{"router_z_loss": 0.001, "lr_router": 0.00032, "head_dim": 128, "norm": "layernorm", "norm_eps": 1e-05, "extras": ["capped logits"], "beta1": 0.95, "weight_decay": 0.042, "batch_tokens": 65536, "seq_len": 256, "train_tokens": 431200000}
Below are experts of layer 4 (counted from 0) of a mixture-of-experts language model. Rows are named up (a neuron's input weights, with its number), down (a neuron's output weights, with its number) and show model dimensions 0-127. Each number is 500 + 40 x the weight over its row's rms, rounded and kept within 0 to 999. Numbers have three digits each.
Before each expert's rows: "mostly gets" lists some tokens that are sent to it at least half of the time; "gets" lists some tokens that make up at least twice as much of what it gets as of all text. This comes from a sample of Wikipedia text that the model never trained on. Tokens count by the router's weight.

# expert 10
mostly gets: " for", " with", " had", " have", " made", " became"
gets: " of", " for", " with", " by", "ed", "ing"
up0:518426521491385579528491487519555464589480574513504495536399465493475573574583419434560512495570519463518495493576514471514468497546537514449512501507525504532538502545480544472436464520464552461561477471476523540448529539527482454524475448481496502456476515535518521533501465466520468509503524523458428486481550477468475505523568528488506481532460521434479535521460472508560577473435
down0:476552527576561410550507489532535439583528533499447558492424495541504570584518512464551458455524486465521607448521418518413477497557569490497449574551537509467542586587493476499494618468479513519437571510434477502430531492460523494495517535504536515555479547404490439521511487458515481488502453475498489471532451482511523452457507541497568480548493534506477483503475507515516445539476
up1:485501497580478434527507456493492543500495487534539507534519431535491493550481479487523521507484460448489492508496582525472500467487472413451522448512469461497539531497452478488516552438497500457472477572500561570544498428492492398444506462474528483497560583508476436510576498449536578478492465534499469502468495590487482457485408582486436508424522529545556515469530526486560459570522
down1:545504481457559504563489457552623456518450587458503530470460471442514401511487502438513497483523545548534529504520541418570586516488523516468489437549525460478543452469483478454542458544590461550523495517569470435508505505567463414517492519415491503441445522447487496524487491539411507501505476517457414481456551467490483516460527510531469560437457579503555566508522470596483485511523
up2:541540470486471585575506485470504464512489459480571498538528470481526513484564521472486465497491386506483474538459472412515497532495496410564472459556476486533509537430515490532423501471506505489527539587603554439526472489449515494471454453482520521457478555498527514556456524503494551475471427487471496531524487543513542508524417510554517504498494524451530559466520492466439493557448
down2:493450527445466462458480517467519518463530490497511508530527580549466478523566544534500556484487459524624455519477518496563460491459527484528459489507412512539482523491483499495444512487491544493453524473495561437465440500531498459472524487505477523573506555517585526477436575539457510455439464459474537516518464494532502504474447541534483522435466463577433570491569497506554489501471
up3:470511485448466535464497498445498465524512506548540548489549526485512522477488450523457511527437488538504495480474439564589504592518512461526477494473482438474510489543520543502528461516532524471522443524488451491496507490566490472514572530466512465520486517499444526522460510509486455433589480451519447519486427552457527505468547520563483506518461467456501503461576507484484448577495
down3:526517541495483491518470527536534453494518507448532451471435469447558510529469499497441490464565468466484538555487498509516520551551501517523437554525500546562441545545476489519492436489504491533515529510515510499550496525389553464528535526478449468455477514523488512547530536550561499504512493546578565531513483564546453483548466541540492447469523455535503537549481510507552528461455
up4:431557504568512490558448529594505422515538526455533496532508495522559527462530512471459485525470455409525422461531443568508512498467491513513497539509477450469531429446505552475494444546539545510502524511545558496521559576468424578520424524580476494544474492439521547545535512549532437469478500494523531506485460576527521529530474500465518571491568510509517529479541445459490547456512
down4:498545479519477537509474495462503431470436471497508516497483562416530510503520506535479514486476510504524475450525487480521467504500528519534600504457504406546473511559545559507437443519511447492589488480548456456430535545501483529541473482560513462468506503510515506455456515488519480464470586414496505512480524532565476533534471456470537512550469532570552448546500441409563390451460
up5:515524519435539545480486573483458503445409526487470422442505517485478505459490473486445554559489529445509484494446490530418507517524535478486540573468488503459501390498507535567454484500471462486457480529453506477575497506502464470504550524502499484509559462568512486483535520442472502574494447488505543457480469473527540462515483491436479524552510524436427491580476499553458528430453
down5:495449480445476460539559451427392480481583514491514514453521520533548526457468502454515547498532483495567513480516603523540522477518470513562561498493525495434502572461514454473557460449572412484452524472490520520497452465467549507490483516499467472506546445498578551504521492465493591507528503462433497450460566480457536492576558501479484473506547474501420486504554488540486478527424
up6:521486428486534494505541498546498528570477515485524532469531548485514509499415501410482499450516480432514496561501419411498435496500485524469479476474474545500499496469489419530496481501537576486485573521538486456469563495489554569431556481511473493495508540521530526417520492505434524484515436554459445440490567515453514499504472437444532468498468478522458555511542492449439466553524
down6:520479506489473579534543485497481473526564569506500493479460548524415502575516500539491480490550498475483495527437531506501488469473517506519622523534491589496524529495517543568446440513526534491486476536506505454452451462510534527533457487493423518527485472483546465465453509472360464482493489448459553509475484563502523422519522509512503510483520575542557563518574576509449525540528
up7:518474558524379545482598572495576526524519530447438521519493538545562484491472494470506562494483495485564502456527494480477455403469447484521480448523508588439601525547468549487540518468498436493493499504588547418501511495460535552505454460524512550478468451507451527429471508500445459419509437438480519564455468502419526507569494518510489471471567452530480487582503494495581534572518
down7:459475535556442530511495522488530559526466458476465509483504497524571466430530484515525491456469579555481495490466495480413538516472399458472456478521463549551504519502533437501488542508466467495556461543479499503486557492444477463572515561496512560524516572470541485454448530607458490497439561527509494549526525483532470552527584527554493511562483488581526574520426562439473563516478

# expert 3
mostly gets: " \"", "\"", ".\"", " $", "\".", " '"
gets: "\n", " \"", "\"", ".", " —", " '"
up0:368513508465477549488559480454539471529530460445491469486545517521497499493453556521579481528494449540528425567503531549509528502516539518402468491544540560574479438513488514451505563594463516512528481514499507496493514539483534500534542533406564437423454507568511539497506564470518490466491507489534484495486485493477538464586511474521468467548514533465519480474519471537523482424457
down0:489512526530506476435427463430536457553454532529520496476511503509491440512561522426421515473527515434472532564498509510466477481567469516501506417499519512557526468429496510562475544523506503512512520479495525464484497573479459445540495503448478553485535532496494445542421512485489486477492548482536441471540504430509453496516538505459544506519527456494522494538467472511499529455560
up1:545441438525572559481557584533446486436494495535508464462492458465533431532518500562470483525549492536513533506463561459465554523510459500507512499456525494514505522489407439504524501458506473541527491509528507526575510522548504464465533485476447567486585572456521543534532484495442482487495534521561578493508579501500451414527547520517454448472500509501543472601521532539493534446545
down1:481539452531540560443456437510518500544412499556469475435443503512569497514516472536488438448526507550485461422407504470504487511512463508458505519440566511458530523547532511526463488500486494587548497521493491547528471503546524467481491524507481489543509560582593443551475502424512468483475489465502515430568453526464497518496448533476454469487451509470442462499475537475454455607497
up2:497495483506514493448539453502515538434516550501523475506444510522458460538537545501524519494541522611465571443463522553510523465545527465568529542492491488486555519564536543507488417541548546479448627493505451453452430477442455537547601460524425512515529517544472501501557491461491559549546560537573501488524442527581429463540445510528483519526390498446507610535491441528465478494524
down2:530486496538515520425467529442414487546490482522485497477491441501540547482517425477537504515505454442461521489532544556504476465432493484561521467543572578526481502466464518423586572565607518465521504383450442476496555477498502436510516510513571482573480506573469451525500611501424440527499553449493452499465500468477547536497542505457483498554476383491451402471514463569466503532522
up3:522514498498541442535526464438548506543594489575510498480486413540540415503522433556516438438443521495488541508555495477515465457516434512495473468487534502407517482516476487521546551464502545489536447475493480462505505571469494568459503566602497519466475506537516524540575476526463489460535485509513512507499515513515527499447537500524444476510434499524491492523439503486601449522496
down3:487497509522558462428507488438477423430464485493539548446561462501454516532552551505454518478457491462442538417529493480469435566522528519495499555495492444499533501454505556495504578468493512487441551544456464472544460555520468489486467464465516547514549516431458489505450484518483425499516523568535429522417500509509572521529449524528509470464505487500520451440500542504546481474499
up4:559485599503512479497461460438557538543457482591471557544453468553564514502511517517517479473504538485558468572563473484483484535479465507559418535508581550583499527615523521508470504484534541465495442506513505526433476479473481521529466453528481456449538503457417532480448574522476490513464460535470512526473455513538484464518536513506472528406463507552505421418605482473453550411496
down4:546453509543483510496460511458471587420495581489512467514467523553526508461513547443499575472474487458567445563503494466432525439556478506489528489469495532506531511598536495515475530521562480469524535486485498487469514521521440567518516485471462545497481452487552487483512498493442533513461473485424530505452497536493496490565517549495509537498474459578480495441443484467573421509450
up5:502472483455429497482450489558468537541430483458481479480481558544495422481496476527490456492448496452514490484492486465425565462468511563538512480517547457448455511541555527490503526568510529476578502569526482526458496480560511471451452469466516499522437522494567532502541549521496516467399473489408522526476542491455572514457504530515477552423552474528443532406529485516560529451491
down5:505534515553598454466595547557528532512542488481483506531493564583520481491561485508411479528524539513543460457486520507426559493489414533537373465457514494562461474500494400533535445565558465524545481464614510492536491506511443573501532487519413460479489434523464520425516449520486473502447514469508489549485520476539512503563529501530477495500486547476469485506523507489509459518437
up6:520481462474504539428568480458541506533485477480584592458533517519556548497489513481526490471433476479440546499479513512515495526598567484483493486525517489527514507478451479553529507451449482504511477466514520514433488471513452509586574540469506477530556493566456526515461560509504535500464550531465462504515499481488530550529538448494523501411486557423556547513568502485535520500509
down6:467520481510501500522497544528475451525504415476415551532486457442503426593528519542525516507568459414471461529513545471546514504545447492512527573469445544476514517475545421484457523492526498478478547473517432520496477553564539521438457551483479559488497514503512474524534472530474474497522487580514458408464492540460538441473517482486487550487472523454500472379490562547523525452511
up7:509549537540518441436472526400494412506492534523512509505531488440483435535485393486479522518427500551552518521524432466482497439504510508476528436512556525578502488484539493467575445421502464501508544510504429515454462437504491555442453519412509503516468518521533465558536543447422464499493486517429524432412525471522453472542561514474544467511522452533537511530521480506478523508482
down7:496487526489520567557467517566487501466499488485508501557470538545510492420519504479499512538453487517487487539488472489469498526478464475505484513546453516491569573496563481603474593482600470471489509483467476468481561476521539517523490469546497481430502459529505454513413451497536554465499478468505515533489480470491512468499473520472453567524516502469503513504499460488448540600525

# expert 8
mostly gets: " de", " La", " re", " De", " Re", " Le"
gets: "-", "s", " ", "t", "e", " A"
up0:503517427495464485510511450546541441464557481456451550520512513554488534472496536458489430424512505496538537408476561495443492549452545424511500458513512510544460497489499466498521476509544502425515501476490459463527512549459586546528528469473544496463479469476472521451496502529514540546521473535516453507539552552529547503520499559513497503464528555507472523585532397486435492477444
down0:527575471514475494510533474517585517511481478501496479464481452489554532434554489542520507536492578573514520537526504532410460526487538509471477533527489470484464477532442508553462507475553498470507527539482525388590466526452432459524464504513523518514527499483516530507556505511502515433516450571484502452523532533472491515449610529528458392430567544515547500431545494527528519532483
up1:473531462594550582488568475531483509487487537535571404475510423530526513482443501490525500456524481467530473548451545516455551561508487535448437445424428466461525522512545451441507474484462500450482494546560511488505481502497469523509486525516534514519453528486500576518429510563542507440521507536561477573386510569486592517525498569512491460530505472472516486466502497460540544494518
down1:447434493466505513522566503480473493553546483533539472440510504508474533505503518456506384397506529446524384575491438521464482465505446493571570470490482464499576504471515530482460511552524485546594434539491506515511511567507473530542425509439512522435491511502464536510524547528515590533521521570500467514457472552465470517510491538560418509431519498572582520495490484482503527492472
up2:565574513448489552535484484530444521478449464452452433511497542485529450499414453502475523547472510478495469475526468454502454529479568466448512453522450532478481502488466448497550455524522561546487522570469464433509523452525452526517565544509502673509479496428534465538557429494481490520560528442477472540482463431488494560498502470427501530460487583460480518484502584504483518482475
down2:513475454492522556507459452474556558430541451542440563496505519478529495506545493491518563454415473472440486468491469512428472485446499533536501511537473529500475444515503472508555517457464451512502486521478480552499473428441466554500485504554549483460459498517560530483489561519433559622539426550504437483476477496522444498478494566526531484532458560521538433496553583484499514533474
up3:404547513495498515447550527448463483608499500465548506519481493539468495422485539498493556413522518484540512463532480505479478456465610482537466489475459521506463484483483512507523436409515534362454444486511572427501536455481540501508500476441532473485503537526519492505492462485487498527484503547495515424502481533468533447520454443511501500470457460451607472548481501458508472466473
down3:543514516466550484505559511544529423507499525475447514560548516415477498510517541460433481482475376457543484513552481508559438488555525495535493538520519506502453490462449490477512555493478488534541491471485473537483504485531452466484523504439581478520499540479490515513489486551474498482484484500388499458486502492491523524444478486514497482489494517484456547526410519493537608487478
up4:522475492505450518520584551488437467520519422539530507489420477536453511460531515473544586440473449517543541516462464480621480533521513478499456536582499511484426461479554547552532492435457561472421485535550542458476511480501494515507447557505528466480587524422560538484538511551516502449503415471515532556493566447459549443532453519462472485473535440549464490427532461471521518546464
down4:464454488475503561523536487502512493493479513512458486493477486526589533515520519517525472518493547480498506650452560473516573479504453470458545457567454465473490484561518462455542522594514529471492420473508527494504495440510520499489533452404514527431535499480558540443591505524493537525504517572519553542487455443525486504485474463535480599468518465528480459461463495497499501532483
up5:512445452479531508465513488550532524465586484502474447553510500519452464500472536527538554510511508461438496590408517592425484441487581445518463471515527495513432505548537560534530469443497555566476459474520488470529522490498489513475504565550488502560553529496504496413481537483486546495464534511434494509487517498469518497518492522532467525419503511553495479533428498544515501441493
down5:519416533460532593468539509472530512482545505475473490591502530519472568458525545453492516489453482513506512552484553504450534495469627483481531482515535475453537483538566473532487550503494515546483503533503552581480543422493502500499549502557505484481502443440448443508550490516428385533427527571494532512479503531486466481561503454532481420526408450472493514516581493456488479435477
up6:484513484440556526621525523489514472581577528465466445477516523483530455480527468464514533468533507502488521519481512584519467588444452584465539477480561458482532502432522458396565603468471525403479503519464489464541512493450515526448497530504554506547510530417514445508599515489537485434500459539526513551473445448516537506434431477467453442556452534489526474555493508470550452476533
down6:557496477516463512564441521478458530458503462558527515539497469533487480480371514480542524464510566453498444475520485493444513511486499488490467519553441545568459559447525519469481490498525512534564511437533506456428507518606489502448497477482520475475471506434567465418511439471511582543488494418544541515467429512569526491513515500498512530494509521552517569463532494468505505490568
up7:490513450495602533480487523481387414515469479479468477512532502550519510452505519520416539522532503532509468480478535543505559510519549494480538520510510525482507517497464440449528481509505441464455502396516394530576509524534534517523471464490535534518528459458397466557489543520520531487469471458511564505470467521421586484457495503470518432471461456577464545497492480462521488529492
down7:510551543501580495495524509507541388498546613501541475466450556510534566512525495531457494542514507488507454544505500474516512560522491492510520537494555567469475507568539488471449536543503495489506447508509496516437483519524424525510482420463471521462539446491535495507534399490546558495494443535490380498536501539459583525432613401555459511466510501513518505439538493581492558535525

# expert 4
mostly gets: " In", "In", " in", " during", " at", " 20"
gets: " in", " of", " at", " on", " In", " from"
up0:601463599442465522494459469447512464453457551509476524506506468538508557531551514508510464549515480516508595494518489552527563526535486518517499453528545468498511485449473440519501467492533446466524592501483426531498435488497505534460451565561553506486485525431549523514465528528509480474515470384539471496575483563435565465554533452509432478475504484453428460521521546459460520471489
down0:422498515511498523457495568512529467412487496518462552475444582573439419514448438532575511549526454589504480556487497460530594499528522444469513535503523498499445478511484512469458449485402476528458462463451520506479512505498467555522578462525431499448476452492448469461510491541519510519498511533529542492510473500482540549454499551499595532544527522521502513496474503495520533539480
up1:530532571536541422504484473511482541489496550538456532449507504444595461420542498560538543544519537480442480466503492546540465506496429516448568520483515513451544596492510519546411485420580493473530626484485480464474540564430510533503443411557465528479496544459519439520530503511494452545594486511493461513496524471440455459454520447522458479493494502500427506536552510440478376495488
down1:441461487546525495497530434543446502548469493562466509414502524500487502466516440536496515471504472545494370484529428482546528474532428544516485518491551560491458518463505472476507504489457485526444519502552490536489466456511484491546489434570466467471499498480492472522517464595543454522508589519517525525507564576466495467475533498517451540572488483577464555513493494470489399465452
up2:529539526458494440514521519580458457522491432493556505523437540528516497501529519492512483488432514575516426558477465477522495522502464540496575525523522479544499559477499514603482551425478460436415525541452479448527534458484515543552503537485483531473532508409484545511556496515541511460453510468467464453521507480445483495477458481446407484516501566490432513483508469529467520515424
down2:529507632446416500467506440413462483501574537492477536477530482513500429570458511456500516528453487477517457495532488478508553477462509462485448553519458462509496508561512473449486476420526510544568549442574559560472540559495488479528547558496508510446444528510498429508498563555510522505579505438517469470551436505527540494508501497549534540515574486529494466468474518495521437538457
up3:470527466528521530484494568495490496414465456484534569508538423526521374458479510502385486515479456513539521465524395573446504491487514447493432461500510476551437583549495562569471555514520560497493527459454525480485540566524440488456567445457486501462573498492508449508532496482442548451444610520460474503435516417557508489484499529520556538503483476487458463462447492457470493456561
down3:506512530512475454486474545545490523547504451450447507488482479484555505499516543518539503473480459461496502508446514533480504525426480532490491520595535478477544477436567513524523462460464422528547476478504556547525524491469538503448449503491506458430530509514480507515502444506559462567486507510466509440577483549554458498508463424451485569479507493520482531528507462533561422522502
up4:493488503474523521541505503579523555541474498528538494601559526515510495538436520456545515517488540389467465543521492482507469456482470512496423498534449547518499551527487517424539530501489483520518515560503433416529493540471440524485495531496497452489503518506498477555458505518548518559537529415474498508466502578469423493505481481523493512540517544542356476476416531587492471497468
down4:363471498467451473508498553447473480488561467489519406460414484530515531464506470471414446437506460463578494539513509482488498447529473514500502453466549477530523495499536501480463536460471527492503476452487528445510559475514493519519487559515553503483510575511453488429554527530529480482518508513501484556577473475591529562561451493481512473501392534525513516514484490464558544457529
up5:598504504497471491474506457494460476416481484501535490557544474499528467498579434468547500518497463464561514538476521514546506477512508544536497495455525445462581510558477497530492479462461531555514476432474541445475531487546509548505458467496439509536538475588524482562505522502439461497549534470496505496488522458402498452507507469488515411524459545508465474448484500468518460524484
down5:436486602510506516578482572467558463509506549504523565523500517500507494530506503534478487555512544477499523429461501482474467461508498503467441491484474545565440479523549501427546406480538485556423475515559530551493450456537514502544540508487564552508552488400504493506529519466447566543482466485535493510491422525577528558485411530493488477507538506579482497503511545525495548435510
up6:537547465477479544519494518550561528522528516461478481500497537458497533485552455535417424513532513508528540497468533418482561505561464398486456496568605482457474548520565477533480508523445556553488510485427511452489509474542586575523430472538482445466478547525535519466524454446496471531550551542498439494485488469520542529463508488508561538433475470504521509520485487491544513554421
down6:460415524510528445500476527543482473516411502532510508497451437488455511545477462481489431475547531550585625508482442481497439536511503492489535451539548534481513483430445562534479521505527477578534444519429477596540566585544518455543530443460464484504510530548438488490553499515583452518555477483531428510485456504517458499498457493557503480558458467539524548598523494487484461478614
up7:449494561456467526454524519497459382396518570541462511525513544539457552564539575485546462437487495477492546505437502450443491417487494479503531556477468571461484581527451497418530549516448525468494480553504493521511532463480495569570531523543436481471496533512531455511532469498522510478552481448552449442468486505517470503486483526458548495415524464492427544465508517547473471534458
down7:474465549504532415513500506431459524503531480469528497539521450524517474506506485468451543508438435447516408544407501416552444477532528496551515468484489536489511496545516539512478564554514522445483482526550440546552508475493400573444503479472544463529491488496525483475506475519575473511456502580561474487531433523461444515440523439510529477552554530484539499473565477497461372557472

# expert 11
mostly gets: "=", "See", " Preced", " •", " All", "Career"
gets: "\n", "-", ":", "|", "=", "=="
up0:498466515532500490575551534535491539486559487541482483496526482530469507491502447507474545500508455536459509506491545500514584424487490507535574493519551498466500466451504466561458482531426445423473506504493553452547506428484538514456498478420484513533454481561480513481523517489551450476584448469488515471539507441460516485462506526493543422501538470471522486493531516421508509539530
down0:513480449509571488421515517514531539599543457505567549466491466511514475427482464491481564481484503514508469509508490552554520516464554501468532515584465513561415478507536443513518574490491574505478516488518502468504429514513481419468550525504499542550551487472501533467502507621448538505431511528464499529523495500549522554521487461488451482505479515487529512393476483467542455541490
up1:517588531465497531481515436511538609491502439496492486518460478465528468495503495450461491532468500480517492442454544579457513522506514503478527451497535451536516573503550511570476506519546541461466528491479475475482527532454509514454486493481607507474493484557496489506479464461541490453452501508396470545526523547496589474506459465482482559540482508460566571495469460536471500506473
down1:495547517522453498519503543556527490436483389484516514480516440463521567469480570507503457557505506421506499495502534491517452571475475530542509513583478533469458507479559457529520466498508511420571452516525486519519553525540438517497497537528533487510512447533497453485517403477518524464524452429529466571466594518512533554454572494493514494530437537520550472543505489434486554567505
up2:578521449463553510522500570559415527497477448498525516481472482425506421473461469495539521560454516441468501496533503463490506470482472512573472472522509472452548564502459510579537585500536522519537527536560537490591524433503490381498474420580485544399585480593549497463546498521446511463401464504471489492501524505524544573470525523499425446486472487447460542512484522535412525491567
down2:468549501532544526534430584471451453478528449545477496567563515441487534528533460456509466519583484488525452449479510562507455504571520459462493544542529446519511495500528572527477453496532494519484479486523465445551573441528566457496448549463405446494545533494501475483465439508501505516489509545583560546463423494500574528509420448406468484496539504516489507518502472449490579525496
up3:552528476519445466437491446524436530513483476512482499513527490503450445478489497482522527464456530498488501450408512541438542544525548502479497550486465458444513466548507568487539563501444449486488605511494493432519486515518463548500535449458486530532499584512481483488528470475553506516510466534480481486541453509568484532530454492473514544474524496456489466500472522534540547481553
down3:556492579532431454454515491496465478474541532553452527437545555560531502439556520464563471489534614530516420422460454488512530506491498481491501550521441458530494434501535500487476502562516547571467531425465490489560500509529489500539487523465460497564424448458558498394417397461479515504533570524472500472567531468498511536572577504463485481465468485459499475461480497466508461489502
up4:494489494480509519487514506495507542480515470532506449515460532431416497530531574503492493496530535545553434552532448485507480500422561545497506519448455551475497470473465494510592454492507439455503465464486520501653482541474492486513438449473469580461435524532467534499577395479568525512522508613468554596499502559445441503524455569519463512486529505495516452483540523498472398502518
down4:564496452543450448474457455549463493454481563497564491498537541502543448513544513512520520509436536491500559505441485539541489498468517446413456476509519483493462601544515502501504490535451502513427525534551551542467500579524478607549510504514509499499552520565495484493490509614512465478450507577504504478450491540517516556569579544507540503491503485499517555540488433572503517500531
up5:532478492442494546502461532537439466442459511531480532532579464493546496381462473516511568501539473506436582519461466533444487559462496502501484532504425451486446473563496520490516534529579481461581414505511494537482486497438517432527520555525508523454445505602543495522498488481556453536464441438510554537542503508569501489550487464534528468569516431524449491462529485508496490482462
down5:526513492522550527503495478461545545510533478445490524456516557451463500474530439506470494523529475497532476523490461554477485469477477493500499507510531442498502487481463513509520532445461473559481520486421586444505400510557527487471507477485489532496463582519545516444509469484483520447520496550508595445537547477512457569466461515482495431606473512524542535504434459517539526563486
up6:483531536516529581491591546458543509562477437497542548511491477507548462482466460483503487481476474484472488397514496534456506497455532522527468469518544527492451589512461522498448420519519548540464520508569521496560514490486496497501505548441467556491439496523504466426511562425526475478513503454542545462525530421486485551453479522547488508531480578481517523424476470475496482526505
down6:486504443554512499408577463483473522518443545473471497538513474512479532556533546478526552434487415435461509484550516487500497450468489571573439493552531564472467477535502490557468493482506480536546485539477482485501509527505501491521500506451490502416485551494531482507539452498447456538545498436509518453547507581563558538532526481507464468438595501511511523466511454507519470509503
up7:490508500503478527511513545535444472478406442428488501508469553579490510551433494509502597525468451449526563442388495445465502505489457569509558506462496538499449543487444514551568521566583526499591444455557514440474551447516450554503509502425564510564411480488545466474436510511476532514512465527419511514522476451468473439444503535530471464478515522505480497560438470451530463506540
down7:501498520529421567506457490461456530515490462473456513495456554471533538502528532464522558569462476472532438544560532551539465499533539414467407508505423500472479556391539500421485540515464550450466481532501509499488416473544530502485540541460433515473547491458475507445493480527547576474468453465490493526512525487462504441523541437546449572441516454463492535474417406553461476592528

# expert 12
mostly gets: " 1", " 5", " 6", " 4", " 9", " 2"
gets: " 1", " 2", " 3", " 0", " 4", " 5"
up0:501472511448440507577422470553491477493433504475568573470517458477500537517516479572475561495455519465531516506546522482469506447599493558458490512521500525511525494555568505509432486470497532502582531593463555494520491511473447498415496496481526476463503417500527550511510560520519515493537449493471492521474503530469475500586507524452478529527512524442521504540502476449500520476557
down0:478532529514427496497472396487529451483505459518534478470451497550482503521446446494553475552526549507526537442564550481526524543517507549528462466534512454542505508493525549473535540463479504540471566502518559448507544506506503458534514436543487467497579567474484494488476503493493537503473531470492494478495506556426478502590433471403496484563394453528519563550483461507479496482513
up1:533492564481520448455495491442471487480495504455504475513530477434489458506445510450520523493486505440456521521490513576556406528500479496464481434574429525503548392494508541426488550466553527469495523542517437557546463438452544523469416557517470490442505505482498522482534545483472522527472488427512538446470477564458437499484474518520528489550521527536533474581508544475504473522464
down1:534482462482485525531545523561437479547550516565571474514468391460474543496554479452550543476542506483573541521528554502566439505485502540472526475520527527472503455586468519463451489450452498492500555547568501512418439480518455444468479453519493462513549493561509514534418459477512531476452538548490510474558540523524482481514470495509475459515500469514539529514489551472460528409515
up2:446530566480472562462458500544504575449459528426507549498467529450525489409483438481438531512565524467496525541492551564558452536492548527472509453410463519489522539537537492491501502408508485495542523441576513481484566481538546480437507525517534502523524523501609535518492495599442493472515525603490436463525543513523501535494472553425507458555492476489460502487525532428419518481553
down2:426504527509485510543504543426466521454530534560503528513475540488597477476469484493483495558492512495423526508420480520429573499471541560496509539502482523512529474506536549433465550461466528441504494536526464540421446512510502504502480532525450513508454448507517528504506466503485504496502544506549498526461505522502498492532419462448431542462537446524591480446568503479532502482508
up3:486536432534518518463512469447505526472437455510468471500508494510483575477522486510548536567553579527381548509526514515454514531487511517524481483498473493535584547478549480441502500420461563526541473558444429523439459494590508511528493506511474504509464572467486493517474532495465470478510513437467543510497412528557504524525437522439493501484469500575496484452526518517529488480560
down3:536551474551520557552541483528534408412408501480497462584481520465489500585380537493551489458526549503467463460510483460519506445504532490454545521475490533485441480509465433478519473572504462438453485522478497490509486547540446483440456502505547576522473480588495521508572453520491501455498523438497518500607490469481467478476443477479468477480446496491477539424475483446505527560509
up4:502469559521499530496531534528471520538549490474441501547535542495443528534478506477467445605438539506491508501471510494477503580470434513609463485465509537477472469465492515517559502487480488471457476435478543465484532550509462476536516598523473604501496472462479497431470500496515512505528518508503489454461510513460461485576470513479514505447534487506440478460527566526536495588390
down4:486460494525522504526513470471531512502483448449530444484475528557533502470521453573537450532491454482476517493541525506508516591501497489542546526491473493487461509481552519503519514483500533424481453478555479488445502479451563498521470565524434498429553479428542443534530458405457580571521517408508452490461513542510515481457561481463527528473519525474494503517495552438491530456498
up5:465572475523488503565542444490528554496420488497534507541442491549501478504506558498464488551585577487473478503503542463509574499426451480492473529504551511564509578461458551475500475493521513478522600475505537477499547454546479468531448479451477513447471531511527502528516455564414479451452490546516519485591525496526464474493490479515522528543474493528492485462500533575557485452491
down5:513462459564621545466499461538533566588522495463512564523516426530457458459536490447534466508418485510518468452464514538393487448502542538550527458466485518433497530428573522476537395500467537507584450474527459588572485558480553433451473522516477443503458524477486539549532514537509478504512529482537587458468545500496423505524455571504503401539449505512510512537484459476502523515480
up6:528442431468491451504430534556540548473540505481438497594436482422524455477546452450471482461525496512501552506529528482546558475508467590450449507457511488520533473470498479443469497539520523511458511474516462519535433485556495495529485444600472501487495535414502459558500522494481511472484478478566528461536507508477572511444489565547534479467444514480575579526476523476508485475486
down6:438516467507501560522486553490492465488505496596498451458433442505452511501508509459473507502481561519478531465489512503549473487494475485503494498452527486514443437527508476559522523465477472466487496417518459497506527500495466468478503514489483495448564517474486479486488468457474438498488505562494478485587524541526438525488491460555530510519541524514497493438507557518501473431470
up7:515526504451537480526499551508512548483457506527489523502525487501621475497509491495487516461495463441394533455506516454486556493545443444556482533490450584460503407497466491572538563433487470517457513518598538468599489477468492516426451512503505480453522535515458497447457477550461458527499450422500512443514490522544485496501395524491522527539550444505464472487520546533466488546533
down7:489483519494531502539554523489404473515525510426429458562481526530493443564461525600511521487529467452543475423451509573543537529478555436596411523498532505545461415525497489472508531435512498376482495448402466526448517505454447461487549502512539488500466473474506449483495513548483477527450536475541468536453504521524517491514480485452499423521453567510503449517456467478450468493532